config.yaml
routed_scale: 1.5
balance_loss: 0.000168
balance_bias: true
init_std_router: 0.0112
num_attention_heads: 2
vocab_size: 4096
norm: "layernorm"
norm_eps: 1e-05
parallel_block: false
init: "trunc"
init_std_up: 0.0545
learning_rate: 0.00791
lr_head: 0.0139
warmup_steps: 200
max_steps: 5380
Below are experts of layer 4 (counted from 0) of a mixture-of-experts language model. Rows are named router (the router's row for the expert), down (a neuron's output weights, with its number) and show model dimensions 0-191. Each number is 128 + 32 x the weight over its row's rms, rounded and kept within 0 to 255.
After each expert's rows: "comes before" lists some tokens at least twice as common just after its tokens as in all text. This comes from a sample of Wikipedia text that the model never trained on. Tokens count by the router's weight.

# expert 24
router [138 112 201 115 144  57 130 140 138 160  56 143 141 130 111 129 156 137  90 135 173 133 101 134 118 145  38 145 118 105  99 132 140  89  87  89 105 107  88 162  95 101 154 126 108 111 147 124 163 143  82 131 200 102 192 136 146 148  91 152  93 156 141 166 123  97  88 130 128  91 111 122 131 133 137 137 143 132 177  51  71  96  61 137  81  56 120 110 126 143 116 167  67 117 122 125 137 116 161 160  99 106 113 162 148 118 109 110 150 153 123 115 159 114 155 211 138 115 170 121  98 150 116 131  80 156 134 142  78 149 157 149 147 183 109  96 135 207 106  92 112  93  96 153 144 137 162 212 132 117 104 175 165 190  83 114 117 116 169  98 128 157 174 145 206 106 143  99 178 139  98 135 113 143 173  75 101 148 110 157 132 197 136 113 134 112 152  94 104 150 119 130]
down0 [110 123  73 157 147 157 134  89 146 103 144 149 159 136  96 138 150  99 123 137 119 141 127 117 121  66 117 130 124 160 151 137 101  87  92  93  85 143 145 112  78 121  87  87  89 142 200 107  86 151 105 149  83 103 178 113 209 115  90 147 157 125 110 150 206  68 115 126 110 147 139  86 127 205 107 109  80 127  98 118 221 133 156 138 162 149 114 106 145 113  89 170 114 127 170 119 119 186  75 134 107 111 127 153 132 161 167 148 140 114  62  74  30 149 180 163 117 230 116 108  77 126 141 189 114 104  90 127 181 109 119 142 125 126 104 154 192 153 131 132 119 153  89 142 193 150 146 156  75 186 197 138  92 134 121 107 116 176 121 141 131 141 154 159 152 113 137 126 127 133  88 104 125 135 153 104 115 149 117 116 138 133 120 131 119 144 110 185 100 146 130 164]
comes before: ", ", ". ", ".", ": ", "\n", "=="

# expert 14
router [102 163 108 128 176 101 153 127 120 133 137 128 138 167  76 166 145 162 123 126 173  90 134 155 184  84  64 141 115 116 195  35  68 172 153  96 144 169  79 108 124 154 110  97 117 105  87 156 151  87  96 159 158 139 135 161 138 164 102 144 185 104 153  91 140 133 108 116 140 131 113 109 114 134 113 101 173 153 118 128  92  87  63 149  58  86 158 131 115 162 154 122 126 144 104 111 152 157 179 118 181 145 104 149 140  84  90  90 134 170 103 129 100  77 162 171 134 109 202 185 124 115  85 123 139 184 108  91  87 162 121 185 200 168  67 150 154 126 155  97 121  96 141 129 144 136 101 136  98  99  93 106 163 159 162 151 101 180 183  98 116 164  84 145 188 132 121 119 191 140 122  68  91 114  99 124 114 126 132 100 162 131 144 103 110 105 109 105 126 168 173 114]
down0 [107 162 115  97 145 109 147 104 124 129 122 160 179 130 119  89 182 204 114 141 161  73 168  99 143 109 150 119 101 107 135 124 108 100 178 106 119 105 143 148  68  76 103  72 120 103 130 101 158 170 138 118 127 149 123 108 154 161 115  83  96 201 141 135 163  47 142 172 107 149 108 115 176  42 167 117 146 155 131 158 172 129 159 125 145  91  96 114 121 146 129 122 107 121  99 123 128 182 119  99 169  83 159 106 102 146 158 128 100  85 111 115 137 113 125 164 138  82 189 174 151 102 150  85 129 135 125  97 153  80 115 168 118 155 108 202 195 146 156 111  48  89 140 160 170 106 170 153 161 156 142  84 110  82  89 192 131 162 161 126 105 139 104 107 113 124 165 149 115 133 153 151 109 172 108 184 193 156  97 119 118 147 159 155 136 157 180 178 113  89  98  65]
comes before: " ", "1", "Votes ", "N", "P", "S"

# expert 40
router [119 118 142  31 170 120 150 142  95 113 149 126 167 130 133 126 135 142 127  64 183  87 123 133 159  97  90 178  92 108 233  93 120 150 115 112 155 178 113 154 118 118 130 101 122 175 139 146 139 174  70 145 174  41 149 106  95 138 112 176 109 135 120  87 129 150 128 128 125 120 199 108 117 179 137 134 196 180  88 162 112 121 152 159 134 160 145 154  95 123 123 133  79 221 115  91 140 118 139  94 136  90  76 161 115  59 114 151 115 124 126 150 160  90 101 170 135 106 133 100 123 106 129 134 109 173 133 128  81 164 133 200 171 155 114 129 165  88 135 165 115 114 122 147 118 138 125 144 165  95 157  24 107 142 154  99 133 151 183 141 131 135 176 116 189 118 114 134 200 154 150 106  91 102 121 129 122 128 106 167 124 127  92  85 114  95 117  98 121 167 121 119]
down0 [108 167 136 142 173 149 114 151 162 118 157 110 169  71 113  71 101 163 146 122 186 118 176 147 115  93 110 125 155 146 122 105  98 168 134 176  59 102  66  94 134  67  96 140 156 148 139  84 184 198 140  92 147 132 145 148 139  98 114 108 135  89  57 103 146 167 149  78 167  90 157 135 119 122  99 145 113 135 128 188 169  83  69 135  88 132 128  90 118 151 113 112 119 134 146 137 157 138  63 127 102 110 138 109 192 104 136 165 127 147 115 152 103 162  86  97 108 146 172 141 174 130  76 128  71  89 124 166  85 161  82 154 129 142 100  82 122 177 116  94 119 116 122 140 104  90 192 109 143  54 157 103 140 170  72  94 163 103  71 108 135  54 152 115 152 192 125  99  67 124  87  67 141 137 134 120 126 129  80 140 122 153 141 170 139 150 162 118 152 143 110 138]
comes before: " ", "1", "0 ", "\"", "1 ", "2"

# expert 28
router [145 126 113  84 157 144  94 122 110 116  66 150 117 112  91 120 138 140  90 189 214 138 152 179 135 109 111 110 100 114 100 106 135 180 173  91 181 146 119 124 107 135 160 126 145  85  75 150  76 130 121 131 148 104 145 146 131 132 128 214 105 114 170 131 103 108 150 103 100 159  90 144 152 140 137 103 227 132 136 100 117 118 140 145 121 195 122 128  39 103 162 128 115 176 152  83 150 127 169 100 179  84 108 140 101 116  86 124 167 136 103 108 155 103 184 143 173 119 103 101 108  96 181 102 137 185 166 165  72 127 158 121 131 169 134 147 143 134 113 133 211 108 143 130 155 155  95 116 141 117 164 119 167 200  68 134  96  77 184 111 104  32 134 166 130 116 125 106 122 128 136  77 129 136 166 101 108 154  70 156 112 133 104  97 110 141  80 150 125  88 120 145]
down0 [ 96 132 132 131 148 154 156 108 151 164 109 111  94 108 142  94 124 112  72  90  98  96 109 143 130  89 104 180  75  79  84 121 130 132 134 158 108  97  79 101 126  81  93  98 162 117  93 121 156 140 169 175 126 119 109 104 126 165 129 111 134 179  87 122 111 153 127 169  93 115 163 151  88 153 173  93 114 128 108  89 146 195 171  99  75 114 116 125 124 175 127  96 126 104 111 191 141 114 203  90  96  45 126  88 129 151 106  50 133 128  90  75 116 129 143 134 127 106 143 140 126 202 100 111 150 111 132 124 111 124 134 144 108 121 125 202 107 146  80  84  91 134 197 111 129 140 106  98  65 137  83 139  54 133 171 160 129 133  75 119 151 118 136 115 140 152 176 165  81 169 100 103 156 116 149  30 109  89 132 180 158 156 206 152 139 107 162 155 113 112 114 147]
comes before: "of ", "(", "in ", "and ", "| ", "for "

# expert 4
router [153 160 160  76 183 117  92 107 132 151  70 165 107 119 119 151  99 135  99 156 174 109 114 154 161 142 112 130 162  87 146  97 176 197 131  90 132 127  94 137 123 190 168  91 107  95 105  94 165 129 151 141 160  58 130  99 124 119 101 142 133 187 200 139 140  81  73  84 121  98 120 131 135  97 137  92 148 141 189 136 118 132 104 166 104 135 159 154 123 101 194 141  67 159 113 140 169 107 141 153 151 146 104 140 112  97 122 112 148 132 149 142  76 105 142 160  72 105 125 134  92 138 147  96  16 179 156  97 138 143 166 131 170 137 137 138 137 149 135 152 193 101 174 137 174 139  89 147 158 100 121 111 155 205  65 122 116 142  76  74 150 108 129 142 152 129 118 145 114 106  63 131  98 117 111 151  69 114 101 145 197 167  61 117 172  85 145 116  91 114 116 121]
down0 [152 145 126 153 132 149 119 140  87  72 108 109 123 141 140 171 102 108 196 156 133 107  73 150 159 134 126 127  64  95 109 130  73 157 155 138 151  98 153 111  99  90 134 109 151 124 145 190  78 120 132 110  81 138 146 113 126 166 168 175 186 160 164 109 131 171 182 151 104  99 132 200  87 122 172 168 127  71  66 115 164 139 159 175 170 107 104 178 133  85 114 154 142  61 100 137 137 131 139 133  94 110 119 123 185  75 114 133  93 164  67  98 157 120 111 137 112 205 128 136 106 141 127 130  56 114  84 153 164 119 151 126 115  71 113 112 149 136 147 159  85 148 167 150 173 195 108 132  93  95  97  88  85  69  76 138 161 149  57 121  72 133 153 112 123 131 143 112 117 177 102 129 114 112 141 121 148 204 117 113 154 115  93  86 190  93 113 138 125 132 160 159]
comes before: ", ", ". ", "\n", "'", "-", "o "

# expert 20
router [123 115 170  88 117  82 122 137 159 166 132 159 106 108 119 110 159 150  97 160 178  82 159 167 211  91  69 118 125 112 186 146 161 148 134 138 149 140 102 112 124 136 144 114  76  92  18 145 102 149 124 129 135 115 132 157 100 142  96 238 148 125 100 187  77  89 166 128 130 228 181 139 140 111  94 157 119 120  63 142 154 155 126 153 186 127 156 129  92 123 152 155 108 202 127  99 157 132 125 117 107 135 155 108 138 107 106 123 160  85 105 130 148  64 133 159 146 150 140 124 135  97  81 143 136 135 134 109  78 137 146 138 104 150 110 112  75 144  99 117 110 122 133  99 161 177 133 121 118  91  78 148 139 192  77 141 135  78 167 129 142 118 120 113 213 124 100 119 139 133 133 109 122 105 169  97 149 145 107 229 124 110  87  91 122 138 104  90 107 120  92 130]
down0 [ 76 156 115 141  66  89  75  59 116 123 122 155 128 120 153 133 169 138 130  79  97 173 153 121 155 140 161 161 164 119 119 118 111 148 136  92 136 148 130 109 142 134  94 200  90 136 123 128  93 162 112  93 153 127 120 174 121  89 144 115  92 139 167  74  96 117 106  94  65 111 148 172 137 153 135 100 138 116 119 155 114 131 100 126 116 168 120 161 161 154  99 140 120 100 110 123 117  93 149 178 118  94 146 131 150 110  87  96 143 167 130  75 168 107 115 122 122  87 118 131 124 202  86 165 155 155 110 114 170  98 111 228 134 149 198 190 106 121  85 155 124 141 147 178  80 157 137 139 103 151 169 141 140  78 155 139 202 101 112 142  96 100 170 200 116  99 144 165 153 202  84 110  67  91  97  98 154 112 126  49 147  86 137 130 163 124 101  79 115 153  56 152]
comes before: "of ", "and ", "in ", "to ", "for ", "the "

# expert 0
router [125 156 186  82 146 171 140 159  92 224  90 117 144 131  54  95 154 156  95 116 192 145 138 153 169  78 156  92 117  78 127  77 179 157 134 137 120 112 129  92 153 126 157 115 109 136  63 141 102 150 176 175 106  92 149 102 105 128  75 125 115 162 182  99  71 105 166  83 133  85 109 128  94 111 128 142 155 161 114 105 150 172 171  85  84 113 138 127 161 121 215 132  59 141 134 102 134 135 182  81 169 155 155 120 182  78 112 122 115 143 151 130 136  74 162 105  96 142 169 148  72 121 103 111 119 118 112 144  70 154 166 210 152 128 104 132 126 164 153 137 139 108 150 105 137 155 122 116 192  99 128 138 110 178 154 152 103 119 175 181 116  99  89 125 129 115  99 104 103 129 120 105 123 135 205 137  73 160 127 127 108 142 103  59 141 128 118 104 131 123 160 120]
down0 [110 159 203 130 129 129 161 108 166  55 167 178 172 148 115 131  73 107 114 157 176 122 154  96 123 126 110 144 135 142 118  82 171 135 103 102 102 162 105  79 142 165 138 116 124 111 161 111 131 129 110 127 122 131 126 145 132 126 147 123 122  84  84 112 142  48 132 165 114 102 146 146 140 168 108 140 146 176 132  97 125 148 120  95 124 141 108 101  89 121 144  78  90 100  79  92 136 123 151  56 132 173 170 121 122  75 119  32 153  80  62 172 105  79 154  69  85  88 176 108  93 124 132 115 190 185 122 105 136  74 162 169 117 119 148 146 139 204 117 174 104 131 135 172 127 149  86  70 107 134 134 173 174  81 123  82 118 154 161 168 159 151 115  97  86 168  92 138 133 141  91 161  99 171 216 120 110 145 168 102 145 144 115 157 117 114 107 105 102  88 155 140]
comes before: "\n", "| ", "|", "\n\n", "(", "JPL "

# expert 13
router [ 70  93 134  99 135  98 181 115  43 138 148 132 124 174 125 130 174 126 131 127 200 102 117 123 173 115 117 114 105 105 131 129 138 124  81 134 159 130 147 136 130  96 133 126 118  86 120 150 116 160 126 166 123 112  92  93 114 153  78 169  95 156 136  95 101 140  71  84 138  95 133 165  68 157 100 119 179 156 123 135 115 137 183 147  74 130 179 152 118 127 170 172  40 185 155 128 160 145 125 136 159 161 158 102 120  89 133 135 207 111 151 146  97 123 111 162 139 163 152 137  36 127 141 145 114 138 132 134  84 180 132 142 158 104 142 217 142 178  76 197 109  95 129 163 130 177 131 132 189 100 115 113 117 123 167 130 111 134 122 117 177 125 108 113  99  62 106 179 138 168 112 123 124 113 180 140 117 179  84 115 112 108 148 135 107 124 160  65 125  67  86  63]
down0 [163 112 133  84  69 120 125  93 154 160 178  98 133 131 163 180  85 183 140 113  92 142 117 126 108  96  92 141  83 112 157 177 162 162 151 152 151 181 127 103  63 124 156  95 108 151 171  68 118 138 169 184 168 167 141  65 155 105  99  72  90 100 172 116 170 136  84 117  94 160  87 129 107  86 119 133 178 126 151 162 132  94  62 144 112 136 116 104 145 189 242 169 151 135  86 163 172 141 130 151 140 128 116  77 140  83  56 139 119 117 171 145 138 163 146 116 142 124 123 120 163 116 139 131 115 153 187 126 129  41 134 150 102 102 153  86 157  98 116 126 140 135 143 113 128 124  98 139  48 142 183 111  91  94 159 145 140 109 119 162 101 164 103 116  96 136 136 145 125 116 135 172 123 120  73  95 126 127 186 143 143 146 119  82 143 177 191 134 120 136  99 148]
comes before: "| ", "0 ", "|", "0", "1 ", "; "